config.toml
n_layer = 9
d_model = 128
n_experts = 16
experts_per_token = 2
d_expert = 64
d_shared_expert = 0
activation = "swiglu"
moe_layers = [2, 3, 4, 5, 6, 7, 8]
router_score = "sigmoid"
normalize_top_k = false
routed_scale = 1.0
balance_loss = 0.0184
balance_bias = false
router_noise = 0.1
init_std_router = 0.0066
lr_router = 0.000769
n_head = 2
n_kv_head = 1
head_dim = 64
vocab_size = 1315
norm = "rmsnorm"
norm_place = "pre"
norm_eps = 1e-05
positions = "rope"
rope_base = 5580.0
rope_fraction = 0.75
qk_norm = false
attn_scale = 0.125
tie_embeddings = true
parallel_block = false
init = "normal"
init_std_qkv = 0.0395
init_std_o = 0.0093
init_std_up = 0.0395
init_std_down = 0.00465
optimizer = "adamw"
lr = 0.00183
beta1 = 0.95
beta2 = 0.99
weight_decay = 0.16
lr_head = 0.00715
grad_clip = 1.0
warmup_steps = 459
schedule = "cos"
final_lr_fraction = 0.03
batch_tokens = 32768
seq_len = 1024
doc_mask = true
train_tokens = 258500000
steps = 7889
dataset = "wikipedia_en"
Below are experts of layer 3 (counted from 0) of a mixture-of-experts language model. Rows are named router (the router's row for the expert), down (a neuron's output weights, with its number) and show model dimensions 0-127. Each number is 128 + 24 x the weight over its row's rms, rounded and kept within 0 to 255.
Before each expert's rows: "comes before" lists some tokens at least twice as common just after its tokens as in all text. This comes from a sample of Wikipedia text that the model never trained on. Tokens count by the router's weight.

# expert 9
comes before: "-", "\n", "|", "==", "The", "==="
router [143 140 108 134 103 140 117 164 144 109 188 101  99 115 139 136 138 119 144 130 124 125 111 125 137 164 143 128 167  66 145 140 115 138 157 104 150 142 177 134 109 107 109 126 150 155 123 119 116 141 126 126 162 114 115 181 114 116 150 135 129 124 181 159  86 130 110 121 129  74 107 154 113 119 157 116 127 105  77 141 100  94 156 122 140 149 122 158 119 140 162 126 124 122  97 163 150 148  84 142  85 158 108 140 114 146 111  91 152 170 143 131 147 100  93 139 117 111 125 125 110 114  94  98  90 146 140 180]
down0 [204 176 132 168 108 133 104 137 138 156 123 113 168 124 129  94 157 122  85 146 129 117 140 139 139 109 144 166  94 122 148 112 112 159 109 121 111 158 141 132 119 110 151 124 165 119 124 112 155 121 139 115 146 100 107 154 105  99  90  84 148 144 149 195  99 138 116 148 106 135 119 123 125 120 129 136 104  88 113 114 118 127 124 146  94 134 128 139 107 111 124 166 100 125 120 136  98 126 125 132 114 178  98 140 102 145 166 153 140 173 162 137 146 147 153 168  96 131 112 165 155 166 162 132 137  89 127 153]
down1 [158 172 137 144 139 141 124 128 127 119 157 116 135 156 151 133 141 130 136  85 108 145 144 117 126 156 121 108  80 111  93 123 131 116 137 144 167 148 145  93  93 127 162 135 124 157  91  94 147 124  87 120 172 126  80 156 133  96 124  86 125 133 164 104 126 103 142 145  85 116 135 111 125 107 168 139 143  89  79  90 115 116 145 126 144 132 137 158 141 100 132 130  99 176 125 136 135 141 123 113  47 109 128  79 124 119  97 126 109 125 128 118 123 112 118 121 147 126 111 163 133 145 141  61 169 118 118 141]
down2 [118  97 136 177  94  82 106 118 126 126 132 120 108 149 127 129 155 122 137 180 137 147 129  83 100 103 123  76 106  94 106 121 137 142 117  75  77 145 131 112  89 113 131 121 114 119 141 141 144 142 121 123 113  88 125 124 115 125 103 101 115 129 147 116 153 168 158 138 143 104 107 111 159 173 139 149 136 142 162 128 160 129 169 174 117 113 162 140 164 123 159 116 143  96  77 113 114 114  90 114 159 152 164 140 122 114 128 116 140 150 119 166 145 167 126 129 155  91 176 156 123 115 157 104 133 144 116 146]
down3 [122 109 126 152 156 133 127 111 158 129  80 141 175 135 157 100 154 138 105  80  96 112 129 133 124 111 131 104 119  86 151 142 111 140 118 142 107 111 140 140 105 132 126 147 146 117 103  86 147 137 111 128 148 122 114 110 156 100 141 118  96 142 170  93 148 134 119 126 177 150 116 133 156 137 150 130 159 124 111 126 101 106 151 167 149  60 123 140 142 120 152 135 152 107 119 126 116 101  92 140 153 133 120 162 113 119 116  95 166 154  94  93  85 167 150 182  89 117 135 104 174 163 118  97 141 165 134 155]
down4 [114 176 118 152 152 104 132 124 121  76 110 120 119 153 139 137 133 114 148 134 135 117 179 116 107 121 117 109 131 124 129 129 173 148  62 125 116 107 157  93 150 119 112 123 161 142 124 194 112  89 163 153 126 149 150 182 135  83 123 141 126 123 142 144 126 159 144 131 126 158 124  92 135 100 141  87 119 121 113  95 109 130  96 123 165 124 122 115 137 141 100 158  95 132 158 127 106 142  98 126 156  89 117 142 161 124 163 123  91 159 147 140 138  74 121 194 100 160 128 134 121 127 126 139 137 145 150 113]
down5 [156 121 138 168 118 106 129 106  91 162 133 134 145 136 140 118 125 135 139  98 169 136 162 140 141 103 158  93 151 160 127 152 140  93 124 121 139 104 136 111  69  65 138 126 138 123 169 105 110 132 125 152 168 148 140 113 114 105 163 116 128 126  81 136 141 118 155 114 133 160 112 161 148 148 120 121 129  97 129 136 121  82 182 141 179 131 112 119  99 137 136 157 100 154 126 138 162  67 139  93 128 123 104 101  98 141 163 186 110 145 130 128  90 145 150 134 122 139 125  88 118 118 125 116 124  87 136 153]
down6 [ 83  84 117 109 112 163 108 185  90 175 131 138 123 123  98 110 151 159 130 134 137 141 176 139 142  89 126 173 109  97 108 109 136 110 130 126 122  99 132 127 128  64 138 131 121 133 151 102 126  87 125 101 173 137 143 126 140 148 117 115 148 132 151 133 152 119 114 129 126 133 198 129 107 126 144 158 121 100 119 124  84 146 124 146 153 120 153 140 120 111 119 152 152  91 114 166 143 119 119  99 137 176 117 145 137 104 167 137  99 110 114 105 101 110 150  97  93 136 116 104 164 123  97 144  86  97 158 136]
down7 [124 116 125 100 104 132 122 135  91 119 117 139 139 106 115 160 148 130 155 116 143 144 128 121 101 112 111 162  89 172 138 137 144 109 115 169 120 146 127 124 108 168 120 111 148 121 143 131 115 174 183 137 134  90  87  81 137 115 136 125  78 144 139 118 158 175 155  96 154 108 102 110 109 145 136 128 117  97 126 173 122 139  87 125 171 131 162 121 100 151 132 157 140 119 105 106 139 108 140 158 124 146 138 116 145  98 117 133 139 158 167  98 158 126 143 191 131 118 119 137 187 110  96 157 183 123 147 149]
down8 [124 131 164 163 101 113 137 114 124 124 153 153 159  77 162 135 118 152 117 165 138  88 185 146 110 110 141  94 147 112 133 121  90 130 114 154 120 128 154 131 147 137 176 161  79 112 107 139 146 128 136 119 165 112 112 109 130 120 105  96 129 121 122 120 124 135 118 128 111 139 103  82 146 159 114 143  99 121  97 137  84 131 121 115 112 102 150 167  80 113 117 160 120 163  85 149 156 133 128 127  95 165 117 153 158 136  57 137 126 109 113 108  66 147 111 124 122  94 127 102 166 104 120 142 125 119 134 120]
down9 [128 130 141 155 139 105 122 123 131  82 120 107  77 105  91 114 142 108 116 141 130 161 148 134 102 161 158 146 191 120  96 150 142 136 119 134 125  97 134 124 143 169 141 143 118 138 131  91 111 101 140 143 118 146 128 127 126 148 126 150 159 170 107 166 139 143 102 121 185 121 164 144 115 168 119 131 109  96  97 178 130 109 113 122  92 138 147 123 139 119 136 130 138 159 149 132 104 159 123 107 118 195  66 121 136 154  88 130 137 111 152 114 110 110 126 110 170 102  88 146 117 150 148 144 167 128 143  83]
down10 [ 68 152 176  72  98  94 125 117 123 128 128 123 114 117 145 157 127 108 115 129 114 179 149 178 148 121 120 143 150 141 120 108 141 118 133 119 114 174 129 145 164 130 125 136 150 135 114 119 143 146 164 130 129 125 186  97 155 119 156 128 113 141 148 148 126 158 104 163 107 107 148 129 128 119  97 148 111 126 120 105 174 131 117 166 100 145 139  84 124 116  78 129  97 110  95 128 109 108 104 173 135 139 105 155 113 139 116  90 161 122 157  97 126 133  95 150 126  84 105  88 116 147 122 130 137 104 140 187]
down11 [153 135 130  80 134 160 129 127 129 118 162 146  90 132 138 126 162  89  87  60 152 128 135 142 157  97 173 154  64 105 111 117 152 147  89 103 125 154 124 110 106 142  84 133 114 145 135 122 127 113 140 144 157 106 153 133 101 115 145 106  97 160 142 161 174 102  94 131 125 127  87 113 124 142 111 111  74 102 144 145 141 105 132 131 126 110 167 135 157 125 176 130 116 114 105 124 133 129 126 161 112 144 103 107 129  97 146 129 167 166 146 142 136  93 129 122 116 130 120 138 179 110 122 161 146 135 156 152]
down12 [124 129 124 117 165 136 140  66 115  89 101 165 103 120 102 110 123 115 123  95 144 128 140 153 135 157 152 132 144 142 131 164 106 134 155 133  90 122 161 107 146 114 122 110 177 151 127 143 127 149 104 126 116 102 166 118 136 143 144 116 120 140 127  61 126  97 126 114 157 119  79 110 116 148 112 159 109 107 159 105 137 149 150 114 130  86 125 137 119 165  84 115  99  93 148 115 137 112 124  81 111 144 170 118  76  99 111 112  98 168 118 148 140 152 126 119 125 128 138  60 115 138 175 116 124 143  93 141]
down13 [ 88 162 127 116 124 144 136 128 128 155 161 146 110 130 138 171 175 138 139 133 157 105 132 103 135 127 120  93 112 111 127 100 167 147 119 156 102 126 172 141 120 122 122  77  95 129 118 135 135  83 105 120 137 169  89 174 153 129 164 136 173 153  93 138 112 125 121 148 112 144 133 127 145  95 140 152 136 109  96 115 152 110 172 161  87  97 149 121 115 118 108 136 113 176 162 109 120 167 150 105 128 116 118 156  76 138 123  71 153 152 123 120 145 154 140 160 125 154 172 111 122 132 103 130 147 147 162 133]
down14 [138 161 119 152 138 156 117 123 135 135 122 154 131 117 117  91  93 149  97 154 115 126 134 122 111  97 116  79 146 161 130 115 120 108  99 109  92 156 108  80 186 136  61  99 158 106 128 136  82 131  73 156 148 132 128 167 115 155 141 139 137 134 125 122 135 126 106 128 164 144 147 116 107 118 136 104 136  93 136 120 146 106  73 118 115 151 118 140 109 151 163 116 140  97 137 139 122 134 156 150 145 142 125 106 137 126 127 190 129 121 126 127 164 122 146 156 112 101 135  89 118 123 187  91 132  77 154 110]
down15 [138 137 102 100 166 143 112 122 134 111 121  96 116 113 102 139 156 140 134 112 163 158 123 137 144 135 108 105 165 125 185 116 125 123 110 150 137 128 172 103 172 152 148 136  97 104 134 105 115 122 120 112 111 105 137 118 135 121 151 120 142 109 126 122 122  99 102 112 128 151 128 116 112 121 122 148  77 135 122  74 117  74 122 101 135 157 141 145 157 150 114 112 127  99 108 124 120 163 115 122 152 105 163 150 115 163  53 116 126 159 130 141  91 152 137 128 150 127 135 123  41 164 163 113 154 180 136 155]
down16 [182  99 160 121 101 146 115 139 143 117 161  85 110 106 132 171 155 141 151 130 145 163 175 140 113 134 124 124 115 113 114 168 105 151 128 130 102 120 142 113 109 123  94 132  98 127 106 127 149 130 175 115 120 131 118 143 141 134 151 164 141 113 136 147  87  94 111 149 146 111 156 127 168 116 118  93 172 120 123 128  98 162 129 149 146 156 123 128 120 101 114 148 130 107 136 104 137  87 121 146 120 148  74 122 141 128  88 159  87 140 163 143 141 106  95 150  92 156 124 113 178 171  75  92 125 117 172 126]
down17 [136 148 100 136 112 173 120 139 135 115 156 137 149  88 138 107  77 128 128  95 112 120  83 132 121 151 103 103 148 142 141 143 175 137 143 170 121 115 137  81 133 124 119  99 115 172 128 117  79 129  81 133 149 167 133 107  98 124 152 134 142  95 113 136 118 135 156 160 152 114 116 173  81  97 169 109 102 113 133  87  91 131  93 146 111 116  98 151 142 103  95 143 127 148 137 129 107  82 108 124 148 163 133 133 101 130 114 161  99 106 114  88 101  82 115 145 116 115 112 130 121  90 112 145 119 159 144 125]
down18 [160 108 140 140 171 116 148 157 123  97 131 125 135 161 116 144 133 115 111 119 104 155 131 148 145 139 133 174 124 127 121 122  80  78 130 137 133 102 105 139 102 109 102 114 103 121 111 127  75 129 111  98 106 147 119 148 169 143 119 143 107 142 128 129 104 104  88 142 118 126 129 138 116 138 152 134 141 139 121 103 171 101 156  95 172 116 112 107 144 132 180 124  78 107 161 147 121 116 163 167 119 224 118 121 127 120 139 139 132 153 120 144 121 112 155 148 140 122 148  45 147 124 125 152 124 129 129 158]
down19 [180 118 103 145 146 123  89 147 145 120 110 148 154 137 148  98 132  97 134 101 142 130 110  93 138 161 177 143  93 123  98 104  94 152 153  97 109 147 135 119 169 117 200 176 139 161 107 157 117 137 168 129 112 116 135 128 174 123 146 121 101 151 154 139 130  95 143 152 146 113 171 115 124 114 141 133 132 118 176 141 139 124 121 112  96 120 134 179 136 141 134 124 110 115 172 105  82 125 102 116 103 131 130 133  88 132 128 178  90 104 119 123 146 142 145 141 153 123 147  89 102 124 134 163 163 116 118 131]
down20 [134 106 109 121 169  96 136 109  94  97 122 173 154  86 172 141 118 125 160 109 109 140 133 144 155  88 155 109  83 101 133 147 100 136 124 150 143 152 112 123 124 104 161 116 113 140 128 100 131 126 147 110 115 115 101 159 165 144 140 143 146 155 159 101 124 124 121 137 105 142 149 109  87  99 110 122 163 126 129 135 164 111 112 136 139 125 158  98 171 104 184 141 115 114 144 100 128 175 150 151 109 159 142 101 140 119 148 162 151  98 157 183 169 121 138 118  94 173 136 122 151 153 126  91 135 160 112 147]
down21 [144 134 111 103 121  84 104 107 126 141 132 102 129 185 133 138 123 117 132 176  95  97  90  89 150  98 180 133 158 127 119 108 134 134 145 111 113 119 116 150 160 143  77 111 148 115  83 127 162 133 131 105 102 133 146 123 148 101 116 115 137 108 157 138 108 125 122 116  96 106 159 139 113 173 109 126 133 134 131 172 122 104  91 133 112 120 152 106 121 122 166  67  63  91 172 113  90 133 141 135 120 147 156 169 128 137 138 112 154 148 134 107 152 121 120 152  95  90 137 134 136 174 131 126 138 148 140 150]
down22 [158 107  97 113 106 136 107 138 100 113 105 132 126 150 150 127 169 121 117 130 146 144 128 150 137 160  81 173 168 141 115 115 162 131  84 156 124  97 123 109 133 149 156  86 112  91 106 131 124 118 108 165 122 109 114 159  97 127 160 123 121 103 136 122  71 152 114 118 104 106 128  85 146 150 148 148 113 127 103 119 155 139 129  64 168 118 109 143 139 154  72 122 105 180 168 138 116  68 145 144 134 107 130 152  94 152 105 123 113  98 105 103 147 148 128 149 121 159 100 114 146 112 112 103 129 142 127 132]
down23 [103 129  98 149 109 179 103 125 118 133 129 138 158 142 132 172 121 165 136 122 120 119 137 136 136 140 147 159 112 129 103  92 149 160 150 125 133 147 127 131 160 111  82 133 146 140 153 113 161 128 147 176 133 157 188 137 143 112 109 142 136 151 168 127 130 139 111  64 112 103  87 130 118 112  69 117 130 143 108 132 146 145 107 152  91  95 126  89 133 102 145  99 150 139 150 126 165 135 139 127 113  94 169 141 126 153 148  98 129  97 120  80 123 145 168  83 122 128 138  63 137 133 130 138 131 100 102 115]
down24 [107 118 129 124 124 128 116 151  93 130 140 134 158 150 175 118 161 122 121 135 142 103 134 136 117 122 132 163 140 129 156 139 133 103 103 143 119 115 142 133 173 112 139 169  99 161 147 184 125 173 123 113 152 156 151 115 111 115 133  61  74 138 152 138 166 164 101 113 138 154 139 146 152 200 105 117 117 119 124 160 117 103 184 115 151 118 166 137 147 138 147 150  95 121  70 149 146 150 116 147 149 157 122 155 149 134 122 110 132 107 124 109 127 111 156  99 112  89 122  95 142 129 120 114 108 115 173 149]
down25 [ 97 152 144 102 101 130 131 112 105 166  84 123  93 114 120 119 126 111 133 152 159 169 151 107 127 144 113 149 150 178 149 161 164 118 136 107 134 105  97  91 124 115 152 118 109  97 150 140 129 139 144 155 122 119  92 183 126 191 132 121 167 163  83  92 138 139 177 130 146 159 113  83 126 143 126 133 134 144 194 128 146 129  83 113 156 132 140 140 126 135 121 143 137 151 150 158 106 138 106 135 125 122 131 125 139 161 137 135  88 101 115 142 113 146 141 122  75 124 106 103 137  97 144 156 147  81 134 132]
down26 [113  82 113 119 143 107 140 166  76 133 136 144 145 105 134 115 164 130 151 152 116 113 115 120 127 159 152 129 104 139 130 121 138 135 144 142 135  93 106  91 110 151 135 130 118 126 146 114 138  76 156 113 130 136 135  96 119 186 116 125 113 167 133 171 150 127 143 115 110 162  87 149 130 132 118 142 110  89 128 141 142 100 171 108 143  83 129 171 126 137 155 117 157 106 154 113 157 151 131 150 119 131 113  97 112 135 137 148 166 148 180 163 179 140 108 130 167 161  96 122 205 146 121 114 147 129 160 118]
down27 [127  86  87 132 131 161 142 140 141  84 101 159 146 134 154  97 118 123  59 166 121 104 121 136 145 120 142 141 100 130 146  99  91 148 137 128 155 155 134 112 141 114 108 142 147 115 110 112  96 150 111 110 140  96 102  92 124 114 151 132 110 106 119 183 121 166 129 113  88 145 135 143  97 124 132 141  90 139 156  98 119  96  90 126 125 131 108 105 137  90 122 132 102  91  77 121 160 130 131 127 103 191 142 142 144  91 104 153 145 117 129 112 120 155 137 127 111 122  99 110 119 106 144 143  87 114 101 191]
down28 [169 129 125 147 145  58 140 154 111 142 122 130 120 111 125 125 116 113 161 158 156  86 110 128 154 121 131 127  99 126 152 127 150 162 130 111 107 129  92 149 125 155 130 117 152 114 143 138  73 186 165  60 121 170 154 124 147 111 118 117 154 146 134 105  87 158 186  82 162 133 164 131 176 117 128 134 142 117 151 105 122 126  99 145  86 154 143 149 128 147 155 128  99 128 130 112 146 154 131 141 114 150 126 154 105 167  95 165 138 147 102 146 134 120 145 139  91 134 120 123 114 130 149  94 135 120 144 114]
down29 [ 90 150 142 105 150 161 139 130 141 128 132 140 120 103 117 158 142 111 129 130 109 154 122 147 152 149 139 122 149 125 136 138 117 127  71 165 123 137 140 125 187 111 132 115 142 134 105 125 127 119 127  92  90 118 135  71 112 145  92 160  67 133 159 109 170  91 145 177 166 150 141 103 140 119 104 122 104 152 160 161 162  98 168 112 172 129 184  97 140 122 128 126  99 131 151 106 132 155 148 146 114 121  92 107 113 116 165 124 119 130 126 142 169 147 176 111 126 134 182 120 153 148 136 109 148 137 134 129]
down30 [120 119 100 142 148 107 151 124 111 112 157 115  97 145 154 117 135 147 129  99 156 165  87 149 134 114 151 148 121 136  95 111 115 148 121 110 117 155 166 142  94 138 115 179 128 145 144  90 133 136 117 131  92 135 121  88 131 140 136 121  86 111  96  66 197 131 135 135  88 182 133 132 119 116 142 132 101 138 134 132 143 122  98 122 131 171 105 133 149 118 111 122 121 104 130 124 111 110 130 123  97 115 146 154 139 134  85 140  83 125 158 160 102 181 118 170 126 119 128  96  89 122 166 130 199 130 113 114]
down31 [ 89 141 146 137 126 118 143 144 104 104 107 135 104 166 116 138 155 138 102 131 102 106 159 111  94 149 107 154 111 163 126 108 128 148 115 138 140 157 151 117 141 148 163 139  85 143 124 182 101 124 136 118  93 110 143 175 104 125 131 147 131 116  83 103  86  87 134 138 126 158 127 128 155 141 121 155 127 155 104 152 100 187 127 145 124 107 111 117 124 105 117 132 131 134 180 161  81 112 119 111 129  79  90 179 155 118 107 130 115 104 151 139  89 103 141 144 138 131 138 193  81 119 136 164 138 117 127 119]
down32 [101 167 149 154 164 121 144 117  90 130 108 106 154 146  81 162 115 149 129 109 124 143 113 102  91 142  98 124 193 181 119 116 116  78 130 154 141 126 162 150 122 124 116  88 116 112 100 148 118 178 121 110  93 140 121 105 170 149 124 134 162 123 166  61  97 140 145 134 120 131 167 124 124 120 110 145 136 149 143 133 148 112 117 154 111 105 107 128 126 100 107 116 110 127 142 141 105  51 138 151 135  82 132 122 147 127  92  94 158 152 123 113 113 122 103 127 113 106 132 154 127 114 156 144 125 113 146 127]
down33 [166 125 128 132 182 108 129 130 100 102 109 176 144 121  93 148 139 143 109 131  82 162 130 184 150 108 150 152 133 123 121 110 122 125 103 160 119 108 102 136 140 135 126 115 140 121 148 114 141 140 139 171 116 157  99 113 133 126 113 144 143 120 134 109 109 157 165 101 120 150 111 102 126 126 165 132 138 173 108 123 115 150  86 115 112 136 169 136 133 127 105 184 122 160 145 116 139 125 153 108 116 127 176  93 111 157 159  86 141 110 113  89  84  70 126 100  91 137 159 140 142 103 179 118 111 160 118 106]
down34 [145 113 100 125 135 103 174 128 175 131 158 148 113 112 145 125 159 107 126 113 143 143 105 152 156 114 135 132 147 141 112 119 153 123 146 173 159 157 129 134 136 134 140 147 129 146 115 120 108 139 131  86 161 133  97 123 104 156 167 142 124  91 143 134 127 141 131 133 195  93 154 125 127 130 107 187 155 171 127 117 141 158 139 129 113 115 125 202 148 127  83 139 106 157 131 177 102  84 135 118  87 114 107 163 137  99 128 110  90 168 125 119 146  91 125  94 137 124 162 156 138  90 131 108 149 132 135 139]
down35 [103 128 130 101 126 144 136  90 135 115 148 122 163  97 154  79 140 140  94 124 111  94 131 117 104 111 160 155 116 155 100 135 142 119  68 152 123 101 108 144 115 113 154 193 128 151  89 130 113 147  97 116 153 110 144  66 144 124 130 120  85  97 146 114 173 144 116 103 107  97  91 183 116 149 144 130 176 140 119 124 148  77 149 156  88 124  93  93 169 128 115 165 113 114 119 130 120 121 132 106 140 102  86 152 119 126 121 113 131 122 110 105 108 123 100 131 137 118 132 121 164 113 127 155 126 143 150 115]
down36 [100 135 164 126 155 111 119 136  95 120  67 103 115 101 142 154 165 169 139 124 123 153 126 103 104 132 138 151 108 120  83 144 144 126 148 155 144 113 181 128 149 104 138 142 132 137 134  91 143 137 111 139 120 138 145 126 127 155 141 125 198 153 125 132 115 102 138 180 181 140 165 125 126 114  98  98 127 119 110  99 160 182 155 130 109 122 136 120 144 133 155 116 100 116 127 134 112 150 106 123 138 154 154 101 137 160  91  71 144  96 151 151 161 143 116 111 123 126 117 112 126 152 134 195  96 127 144 162]
down37 [166  98 156 119 113 149 140  47 131 119 108 166 128  86 109 145 119 114 118 124 118 119  85 127 118 117 123 116 134 119 125 160 145 141 130 127 142 144  89 146 124 147 135 149 137 114 135 128 106 119 152 119 127 131 121 122 158 146 126  83 128 102 129 167 101 109 112 143 165 127 127 170 123 197 121 131 112 164 130 141 137  89 134  92 112 156  58  75 112 158 132 105 111 151 136 115 155 152 113 105  98 145 114 107 125 140 121 128 193 154  96 120 123 162 142 123 112 110  91 107 126 135 160 164 103 100 126 100]
down38 [115 115 135 133 136 163 106 127 172 116 159 147 158 130  73 110 130 137 141 126 136 122 102 117 129 111 166 135 120 141 128  88 169 105  84 137 115 154  90 104 150 153 128 108 181 108 111 174  87 149  87 129 174 119 124 119 126 153 160 124  98 144  94 119 141 125 120 144  93 116 153 145 128 126  96  93 110 105 108 116 123 130 128 100 111 104 135 160 160 135 136  81 177 108 148 136 122 139  96 137 129 122  64 125 123 133 168 135 132 128 142 145 175  80 149 115 130 124 146 110 106 112 114 113 151 169  96  95]
down39 [182 143 102 105 121 141 103 116 147 102 145 130  65 130 125 108 132  91 122 152 139 120 137  68 160 123 147 134  90 127 157 149 104 143 119 123  96 142 130  95 129 124  59 129 138 106  84  90 153 113 110 114 142 138 113 108  82 126 135 116 105 147 157 135 108 127 116 125 161  84  75 151 117 115 166 119  86  96 104 121 105 132 165 131 144 134  86 117 175 144 160 129 120 106 117 161 133 143 113 110 133 153 111 125 116 156 158 142 146 155 141 122 150 127  97 148 114 128 107 106 120 138 110 101  93 167 135 160]
down40 [119 148 128 126 124 153 183 104  93 152 165 145 122 136 143 143 151 147 108  79 135 137 123 164  98 145 143 113 153  99 153 200 119 131  91 150 151  85  99 135 141 103 135 167 133 150 141 117 117 144 121 142 150 133 113 116 124  90 169 151 114 148 127  69  98 117 116 139 169  98 125 117 135 140 164 111  94 104 132 146 150 126 129  90  91 102 128 116 159 182 143 124 135  92  95 124 129 171 126 122 122 103 156  65 145 143 102 114 137 104 153 125 131 113 131 121 138 157 155  90 129 146 154 149 145 137 127 134]
down41 [ 81 142 122 166 146 127  78  96 121  79 151 141 151  93 163 138 170 104 156 165 133 117 106  83 124 123 143 128 138 129 117 121 117 104 112 106 163 139 130 104 143 125 119 129 115 116 169 170  86 119 150 145 130 133 157 115 129 134 120 115 123 112  82 138 130 111 126 125  84 127 121 147  90 132 145 133 164 105 126 100 137 129 108 131 135 142 103 130 138 160 113 117 122 141 104 174 138 132 125 112 123 105 109 187 164  83  89 106 135 132 143 102  51 135 123 145 129  87 140 125  91 110 179 153 101 129 151 112]
down42 [137  91 133 152 111 159 162 137 112 123 164 118 104 139 160 105 104 119 143 146 148 110 102 148 135 123 125 118 153 115 153  78 125 140 165 152 133 130 138 117 178 161 127 150 116 123 116 111 123 128 145 116 131 117  88 152 153 140 174  65 155  96 118 131 125 118 132 142 174 135 194 120  86 164 149 101 107 157 117  89 121 143  96  90 113 106 125 150 131 153 128 100  89  90 126  74 126 119 151  98  93 149 126 141 121 192  98 125 130 133 146 133 113 117 132 108 164 121 144 108 148 171 123 120 124 148 133 128]
down43 [117 133 154 165 155 181 128 100 135 141 141 142 122 127 154 159 131  99 154 191 123 121 157 130 177  77  99 123 138 116 114 143 111 173 126 156 125  77 144 142 114 146 202 145 100 137 158 132 145 142 150 160 125 154 112  91 105 143 124 120 174 109 105 107 151 140 122 133 165 139  91  86 151 105 138 142 112 120 116  90 136 126 105 128 180 141 107  87 132 139 128 141 114 125 134 155 141 124  94 112 123 164 126 151 146 114 129 112 144 150 132  76 109  99 133 120 138 105 121 129 116  90 163 115 117  97 126 127]
down44 [173 134 159 134 146 133 145 116 137 112 135 102 156 127 160 132 108 143 125 152 137 170 141 105  63  90 161 134 112 149 127 126 119 159 104 148 119 127 128 158 130 108 133 132  75 101 147 123 109 129 171 126 135 142 114 137 127  83 129  63 111  79 138 114 117 143  89 115 147 126 144 135 132 131 142 145 131 107 166 138 164 170 107 115 115 127 155 100 139 156 156 127 113 149 146  80 142 106 136 102 129 145 131 135 131 137  50 128 113 146 106 138 123  70 152 117  89 163 151 160 139 137 166 162 132 128 120 104]
down45 [126  98 128 143 150 102 166 129 146 105 136 117 135 111 122 162 126 108 156 106  89 112  99 156 161 149  85 152 131 118 120 149  99 155 131 116  97 105 124 130  84 146 112 118 156 149 125 130 129 135  97 139 153 118 169 159 172 171 126 112 104 109 101 141 124 156 172 143 146 155 161 176 113 139 174 124 135 153 142 172 107 151 110  91 130 135 113 145 112 144  99 118 123 155 144 111 167 153 142 123 150 116 113 149 205 126 100 155 138 117 120 103 112 113 143 152  83 100 145 131 110 103 107 140 103 145 109  82]
down46 [109 125 169 154 144 119 148 130 126 141 169 117 135 102  91 141 116 132 139 127 128  99 130 182  94 139 116 125 165 124 119 162 116 104 128 157  84 112 126 129  89 139  75 128 109 137  86 106 131 135 129 177 133 139 122 139 121 119  86 146  94  96  95 107 111 147 151 146 147 129 109 163 136 127 139 111 151 149 145  91 137 105 123 119 122 149 118 109  78 125 131 143 136 143  98 105 145 132 146 114 145 119  92 161 115 158  89  87 133 124 129 186  85 164 115  96 176  99 137 141 141 128  77 116 152 165 166 107]
down47 [122 100 109 114 120 106 160 152 142 143 117  99  83 133 136 124  76 140 113 111 142 143 134 105  92 103 126 126 128 125 101 121 142 128 146 136 104 100  79 120  83  84 122 131 140 103 143 169 147  78 112 137  85 122 112 116  94 124 120 148 115 167 128 148 150 148  90 120 146 141 146 103 113 187  94 140 111 142 135 116 143 128 146 118 115 106 152 102  69 136 123 113 124 109 109 103 100 168 104 137 145 154 121  84 158 158 145 170 177 123 106 146 137 110 182 140 128 167 159 101 135 153 146 114 134 141 141 155]
down48 [133  99 125 128 128 178 120 118 135 123 181 119 148 146 152 151 141 121  94 103 105 132 162 145 152 148 139 142 111  70 144 108 143 157 176 134 121 122 149 158  96 113 133 137 104 139 138 130 120  88 107 124 157 152 122 107 146 119 128 131 128 146 132 181 108 148 125 151  83  98  99 114 129 144 144 139 148 107 126 132 137  66 193 105 116 165 127  72 123 100 130 167  95 156 157 126 177 140 139  91 122 119 132 138 145 118 167 129 126 101  81 153 169 135 143 109 151 147 121 144 115 121  95 130 109  98 139 132]
down49 [124 129 148  84  92 124 168 154 132 138 149 127 168  93 124 114 130 150 126 144 183 164 156 126 139 133 172  87 124 106 175 108 126 149 132 153 158 165 144 125 129 122 126 177 130 122 116 177 133 128 152 103 123 131  98 129 115 147 118 130  95 107  87 154 156 110  72 112  98 114 138 119 148 165 167 114 148 149 131 129 149 132 108 117 121  88 129 133  94 159 103 131 112  85 142 160 142 120 123 129 139 158 124 160  84 125 110 127 110 123 152  99 117 148 117 125 196 139 117 121 134 138  85  89 110 144 134 162]
down50 [126 166 163 155 117 117 139 136 135 146  70 162  97 130  94 111  97 122 130  92 146 133 120 102 123 128 119 177 148 117 146 141 124  90 151 123  98 141  82 132 178 145 113 143 115 136 109 111 114 133 168 164 135 132 115 133 122 110 100  92 128 200 161 138 136 142 142 135 104 101 129 122  96 127 119 146 121 105 152 137 158 119 124 125 128 117 139 132 103 109 117 117 127 145 126 165 146 142 122 104 110 126 172 148 186 158 149 150  99  85 119 102 145 150 139 121 100 148 127 122 133 124 200 199 117 110 128 111]
down51 [120 155 134 116 135 102 185 106 140 162 127 186  93 149 119 131 140 131  95 109 120 113 135 147 118 139 132 128 141 139 154 130 110 114 106 158 185 122  91 139 164 127 127 163 129 138 133 132 160  70 138 137 130 138 123 101 172 155 134 123 112  81 147 139  83 133  87 192 128 109 111 119 132 148 133 129 126 127 115  66 108 137 140 138 132 129 129 119  99 109 166 109 186 137 113 146 137 146  97 125 101 132 152 145  63 140 135 122 135 148 112 177 137 116 134 107 123 152 146 147 161 119 105  93 103 158 133 143]
down52 [114 158 145 114 136 119 125  64 115 120 106  99  87 132 138 144 143 141 121 119 140  67 159 147 143 111 181 105 133 133  85 121 152 113 117 100 138 153 137 132 138 128 152 123 134 100 126 131  74 171 115 158  90 117 125 155 153 142 130 123  85 147  96 114 143 115 126 150 101 136 124 112 122 127  98 122  86 141 170 163 174 134 176 142 154 153 159 145 162 117 129 145 129 103 141  96 116 147 119 124 104 114 122 125 133 145  88  59 119 172 148 142 114 161 128 118 174 103 114 129 131 117 157 166 129 107 130 117]